{"n_kv_head": 4, "rope_base": 10000.0, "attn_scale": 0.177, "parallel_block": false, "optimizer": "soap_variant", "beta1": 0.95, "schedule": "wsd"}
Below are experts of layer 2 (counted from 0) of a mixture-of-experts language model. Rows are named router (the router's row for the expert), gate (a neuron's input weights, with its number), up (a neuron's input weights, with its number), down (a neuron's output weights, with its number) and show model dimensions 0-127. Each number is 128 + 32 x the weight over its row's rms, rounded and kept within 0 to 255. Numbers have three digits each.
After each expert's rows: "comes before" lists some tokens at least twice as common just after its tokens as in all text; "comes after" lists some tokens at least twice as common just before its tokens as in all text. This comes from a sample of Wikipedia text that the model never trained on. Tokens count by the router's weight.

# expert 20
router:078147138127096113130162153072108189108116130143136161081093192124076155114163151140131123121147102124114086198141111064181155097138137126102157109119168081108125220073170120165119096126116134136086049100093102131104117116188103100127110153182145129148107137155099074181122129173118097097118086105148131160170183120143209125126115123177117164142076179138122118089113099142126161092124
gate0:084125127081123189131107089123180133146156111106153086105165109092111112192130147118207119114124078127145096105095153109157101111096158093084163090115153164148147178198128164096159161175116121185122178168117097115144179166114117079093164082104149130151127132077090095202125141147125136125132058121139040151079142121151113177103131178141120071105128120129100098162103099143114117090141
up0:080137123094149167098096077120180150145151123101148081095166114079111122141150110115193119122143103157138150093111110098150125173065165053089132068135192137149125163159101140125124158165097119188162206160135055128170155115123133083100159110135154101153097154104116108184127134172139133100124092137121076118109138107146106165142145163150102060062134167174118071163127163146146098075140
down0:122159142148111101148124131174138117086144133136102058116166103110182106119053125167160093119101167141110150156110142077117087092143114158161111097112075140140101136200129120087155078122138100151149172055132137138189132141097106132107090151193114175104157118148124157141112138118096098082148100142167122149128137175158114182131166116135136095129147129190072137165186079056032142094102
comes before: "|", "ed", " than", "ing", "s", "es"
comes after: " a", " the", " l", ",", " m", " r"

# expert 123
router:169158113124098124109151112089175144157150151154122131174155150098104102142162117105130081119102093162079134151129127091161071118114153131080094052140134152074135113081120091156138115074108110097095131073096077139105193133141127097175070165164079161118098132083191167186087127163155131155127147138124168184139148113149137092120071063197094116189103163129121175137108157119158100143137
gate0:114143146054154100096182113120092131165075179164160189130082132105091092169108151149085093104125126130145140051182136119102209142124175120142094041109146129124059148127134095096165105141086120097180121152095131128064137107098107113165163157122120125160114150129153139137113119182105166137121109122125163155150128175126119116104089151061166127141114116170138155082106105182204101150133
up0:125120156115141144075207134172108156200106179153120118145104117152143117201080155088144105091195130128150128130141142162081102159153165099112142049111118088139129104103086154128206138135107138139146119162125106114034095090137092140153128128120117147116147169126176124151124080148108065148106117145072157136165142130142117206177097113085118124127216143157147151123116152140098091114085
down0:095140179172121055176096222130175101131142095120122084134156100142123130130127150076118094099101118135142095133167161110125132166167086121190065129156122188123118084101141154125098119115178179154137065111135153069153167114109148114120101073101127085152092181134080140169139131128072134130133106104098049093140059160164154082141155147142144123114160116139110175132089136101107096167137
comes before: "-", "==", "=", "The", "===", "|"
comes after: " ", " R", " r", " (", ".\n\n", " Air"

# expert 33
router:199079155112087099154133162158116079151213111174144141144153150096089114097097131168174100080092097131120126139175116139147113109120118124105088174065156104125150146089146123103156136094105150159180163111114055104115113101116107140156079134063127126156141158150179129098099116160102094181152158032167109151117130172116153120128114110133097135133093102201115119087045124126156153139162
gate1:099130134151139096117118129130133151156104127107150156213133165086084170193090107096113133141157163151117135147140138113145110213092130138081169117144200143127145072117058096097135157158117195176156067100159091067124122151121154156135117091134102102092109105127087142147141101156118174110152049113102084139191113094139140113095113085130139159106118060114213109102137128110107122152088
up1:162138095104110140135157144146134093132143132120095121074128106137160066079165151198145114089096120105147147108134126155102146037176143119154065125105059094141084149153159170130103092109159072063106178150106179183132147093137133113104133188119151126197156147133185116106120148118129088121128186139149170132068141183121146129162168154126142110151153176152050157113131150157154172135157
down1:123088132100097062146144168125121172160137154131179126162118139107092174174070093101164160143091109180118084148162138187132130166102096201132120169149166164120075113091065185113133135127093100103144200137054131128151078112119148141140124140092116146058128116103135129118067164133149160108115070073138085110158126103163158089114136110182136174084082087113125162129148081117142112138141
comes before: "==", "===", "The", "In", "-", "="
comes after: " |\n", "\n", " of", ")\n", ".\n\n", "\n\n"

# expert 25
router:120120113054166112074120171068164147142146139141086130145112129113122114108157075152163096107119087146136149153163105077081106167171139168176158131127170063126149109120166113110119138190098168085144136120083122142157180113091115133140127174148162072127092075094101096151082105090145135098148096083126098145146203138167162070187101134174186071101128164127140183145111164125155104136109
gate1:128088152102110090071067114105138096178162121140117132074092146141121194139152125175088152138165118092183142168140100179137117107130178089099128100117083144138082122116130152140110123125155175099168133187061156130127145084171169125162170148146097166190087133120152215165101125113070162157157152139086140090099169151168136145096116143110146125081064095149057152136115152113084120135122
up1:137086143060130061081057068139123106185126081151118134105068150162087205148166098154085135150172147093138111155120110157111117120125146119136129120105058172126130122123136104150113124174150191071155109165052121133136176087158197115140139159130097133169109117148139178157102144112080121167134141161073112102119138154107092117122089080121174100100111093160078154154154138121082100133143
down1:095145151123113108126137179123133135132091066163107103105164126145115116173168129080198159108137104125142112097121120122141146153159083158113129118143151172069082149104195121131112120099064152075098154162094105147185102193067094128094189169197096089127159175149109149119099179147105212111097141130121122096143125194113135101155074092114093127168132101112112128095073100107121104127074
comes before: " ", "19", "ant", "20", "ially", ";"
comes after: " in", " In", "in", "In", "om", " of"

# expert 18
router:156145150100134161132158108059130109112138109133154121148111102071084082136189145134097141145136128131079117183133143138097100164127116123053139071148133076174147141104142106133082101137084124068109104073123115141167069127141082148055137166141156089128102168130085137173140056156149095054071169137113113142144158159111191139162101088162088096099102149132122191165107129160092163124141
gate0:116136157070146153096140150106075114145125100129107127072143135120122146107104166105071065153137131095132141109134180115154100094121134097081124069112217143170174094132114095104071123072178173156184057125151121159119135102181081181132178116157099092124106098175121096107161085153169068135119153137092111099142142157144121158128153123142072149149158123113060132171131175150091150154174
up0:120106097168126099160133121112169116128132099132153089148090103139099159126126101109187170087122135135153159098135083115125104166103117125143072187132080058096110119125137166123123105205068117078102181170080131070153155101110114105146086145096124137105150172103120144151111059154064141098152060173157089118143080084132165063165097216116126108127111140124115115091125066120130118086129
down0:110119116179163160094121095102123107179085067153135106133164142134188135136115129159114143114151094096047078135120100142054117094125154130161110144089137116124129103135167135129116087085178106179128104078125185122056131110130153134162152123142120095115141167111080119098092214079173111215036097121145123134103187116151130111134168132079100140118167133177140121133120126186127104139110
comes before: "|", "-", "%", "|---|---|---|---", "|---|---", " f"
comes after: " m", "|---|---", "|---|---|---|---", ".", "20", " g"

# expert 71
router:112182182098081094148103082133136166154125094185109210135083151069137093116084123117129112112173070109139139092144127051107123125152130114120100121124116117085154150075158073108127093140142160098170122110120086162073101167191123131097155188152120113108153105115066108162071124176095158099190123168131116161162122124177171089123105089127114161129087117182121131144111134173159150080114
gate1:140153156127126119109149112071121090139142086123086139105070175195131118117169194140093137099068132092095154172136138063151176121181095110149135149060118128121131100120156131096031144117161110133078098086154113160151174191176096130092098103098094146107167122148102134122112106072078145139123161146075185181097150134091139157123098101101108135121139139109129136103064169088082145154141
up1:145127192143129148110093176187166121165101046157120104098120146214158126089160192106157115092096168118133090079138119187158175101192087119163159147101130111113166160087161164148135128106168153136148116155205123152158157146112127078120151126146130126143151112157108100067102105166114088104104129131119144103059107143106100151145080072123063138158153139162121098144086168168100137140113
down1:149097072082143164136136162140150108204112130128036106073074142120105077135117120178136123115069089138155100094130111179170131128131138179169101145097156096160140112112124131158131175171095103074130083083150099128108101164112109146145140145150141100106053133151144152140091032076133156139104212129136134161070131143105172138158109147141122082181091159138112140076149111124123130141148
comes before: " was", " is", " had", " has", " would", " also"
comes after: ",", ".", " that", " where", " and", " when"

# expert 24
router:127110116160094166100140109074110133127121130158057179124106170144100070062162133102126100107148150103097113075163155103106153121124159138165091147115219134136142170062182148108165127114156119110109152107139115165091031158203097098146115114123099104093104160085101115142065104137100104125142122086096123113135133195159150141141163110098128143116113139167102076132117206103136147074151
gate1:100097166091112182141089117120107180063081155148159154151164119051156141106081152183165113114136140111144112160118086109142143205122121154098138134143110107145101169082145113089162118063145124160118138091122143077147134167129045125189117100146136132139149174134143144095121123137120124106133080133070121142117177112170159195093133092176133184123146159203119118049103126078153107130103
up1:099183090152084083116172138080114113177127137119121050082107126165125101108117146124120133148126048149105130136176107125137117087146106117124114166088184160090097121180122077139109106183120158087137087167169144146143122086135152159134125097116098116097116089112129084139100141201146053141117126100123086149106062169088154097178086087064184124133129132097136132148173117152101193177147
down1:129146124148124178123092150147132142185062083105078167121148185143112162167077143140121052116151127159130178101154147170066130173116128169181116164203145103093098103131119090119124192169120147124139145092133169160155160150095064177101131137129129129121099093129122149151120137097141164133097133120142148055156153160062109126104098119108145137127077100167108146126116105137083218079179
comes before: " the", " a", " he", " well", " they", " it"
comes after: ",", " such", "ed", " wh", "s", " well"

# expert 96
router:140151149084090145154162132105109058111170122102132159172070134076078160130126064109128103106074101153161178082178082135189138092059130106138114128076153080137175124147144139194115193094098123068166109149128128085129161112157111101200119182113149108161133109140122162141089085171143145124082125115111129087126119110122155105080145141147099078099140193145140158156142141114081118121089
gate1:126133150118119165113120126073091124116157154147152162121123155071052123100146063165089151107146036119141069155127089095103128163150118185088124128136146157160121116142146150065102148075096106113079154126072103145176150150123082119126110175125125098131138128183097151134093143115238168131079159166169069131101144110100136138156112123168140152102138109173143099136096087128122057098142
up1:116164165135128167088099147048106147126156142126137145123136185089088135078160071160113128130129055097120073142142112121118133145179150174107151122104197150129080119106144159063081176076080139121087168155075113153176141109135074125146115165121135076121116154166066165115097143121200114139111150173145091150131158131088129145192119114184143129068126134162136127137119093113137080073127
down1:140074080131147152128138090187126079141099085136144101141126121169166110158111126124172114111079098115174126148124096149202111105103181092176132162159159149104143150088132138118183105129112179150164131127166135158071107130148132118106102109134160114092069160120196154083086009145077121105101143079103165151179145174161153158065142126131109130105102122101110109090106165128165167143162
comes before: " ", " D", " S", " M", " P", " T"
comes after: " |\n", "\n", ")\n", "|\n", ".\n", "|---|\n"

# expert 104
router:121103167068109184114183183144137112090141160152090160095126110093116121095112120095173116185111137102102124166205107121145070136130174149080166133092083101125160119104166122167129098114125134184190100096100133119093135161145076114157086153167135138089108155124151147146160067152128050074089149102203202120117153137152140120168107151174115114179083138155099169100123119134113145155141
gate0:123175061122118141123156102133100181134140085144122154051098088063206129110105135097126122147106106135114173108086076087135151082127146118104057117147186138110150150154170140087095172109110079145150155180156123143212118180163157119156170144151147093112082099164135146140142148119143106119070145113119088118112071195114075156145126150128095171167111097141117149134131171179163149090143
up0:087180085099129157134152122114098174149170125152127163084101090073195119122089151068113105143092108155169174094089089096136134076100147117108073122121172150103137145136174148092102132104088113156153125191148135151207128182166159133132158163154168097096091126169121148133164110133180083100070128106138090146105089186136096134160124145115100190184099078140119147141135190145149163109154
down0:087137156181104137202078110041081112101111159115131118136138071171140137131115128179148191141110110127125160131132123108156139157171118068219057127151117128172165103143110129073094153142118138154122126135124166139083123134085102116147186149118089064130123134167097129147152066120140131116132134160160069135107135111191062105057134109140105115080129109064137116104130137084130176142110
comes before: "-", "|", "forman", "|---|---|---|---", "  ", "|---|\n"
comes after: " |\n", "a", "ia", "\n", "ae", " information"

# expert 81
router:100180120149180145085110070078139161092095162095074123139153171061138122155071138088134117136096117088144114136103167077115144146121133183082104069105104100206155129130108125133087085166101081140151103103101138128082093171135058114104125134109106111097136105146089082151069107159126138116073099166142117105180158165156167121149044107133150111088104158166136128137126071135139102084131
gate1:125167145180110112140159149145123150100129173085110169063179126150135172111108108145124134165146052125129175140125093076149139126094123119114113109101101177110085129111158049142076145097153062164143144088174102168095040137131110116140115055126108150101149147134087092097113144120116108176127104134162121097192105163157079114067091108128134118142124105140190119077162100186072108114107
up1:183120113098126115152108170163127169153127165143121138066172125081129106136093126152133109117099098109134125084124193129185190125168102126114144216117077123139097125164106157148131121140093123144154218138114187176092110144103121144143129134141089177119169099124168131125056088135185060152102139071144105110142129180158165129093179164097164100116146153127165133176195122157117098155166
down1:142124113027132159122203091142138143055102100151115079097111071114102086168134128077118104146072113112104103135104163090193124144092085112083133093152089091130159156140115109142171128048090128162156102136188106173146120121160126054139137153141171116136108147135126147113119162089116141135100138100069128124142123130087169131111102126154189113141105203095096098130120083132183138085108
comes before: ",", " of", ".", " and", ".\n\n", " in"
comes after: "he", "l", "19", "20", "ic", " l"

# expert 41
router:156176148105141116127161138134158112132091117164062147088180124097080112181171066126140107074127113095111113179189137068128158109130156142108145117157168122158148121131086132137128113124122149113171144098125073153099190187146125083132126085134133126131125085099144089147084097130112180078089132093128155130168175096165120087149068071101140174163148112134055151133153152076182121047128
gate1:129142168105102125114136133115110137117042101094087143112098140151150128105149153145105151172113116113093160200130115138141123053158108123105172136124089084127157105164089112234077098103073153052139157097159138147120115158066102128097135143108127159129223090160131128092121117144132151152116089162107105088101136129170172141110102031102126074099077136143119146165134132149117087133143
up1:079148117103116142105195095066180141123123149089088135186145097160168085144091154120145173139163142065159104097142112064089136097066116115064110135100130140117123130129079113064138122131165087192084089086103133162103109107139147112090115091149146188119104090092165095151089173162135150116172112157140124158124130112104155105114104175124077145130100090054074093069114110136165119118119
down1:104138159139115098187141132078182141133135168135145077097179117137098078076099115100138188104121102166049138121151132105126131138099134144205138174111150106103120157202063113080138087097128067120145080119185129138135119156078109101070146143151152095127097060143122142111169124079108152157123172132109168143135134096107095156145124050096126158131087202145106094152123165125137160119100
comes before: " ", "ago", " —", "es", "0", "ion"
comes after: " Ch", " ch", " ", " |", "1", "2"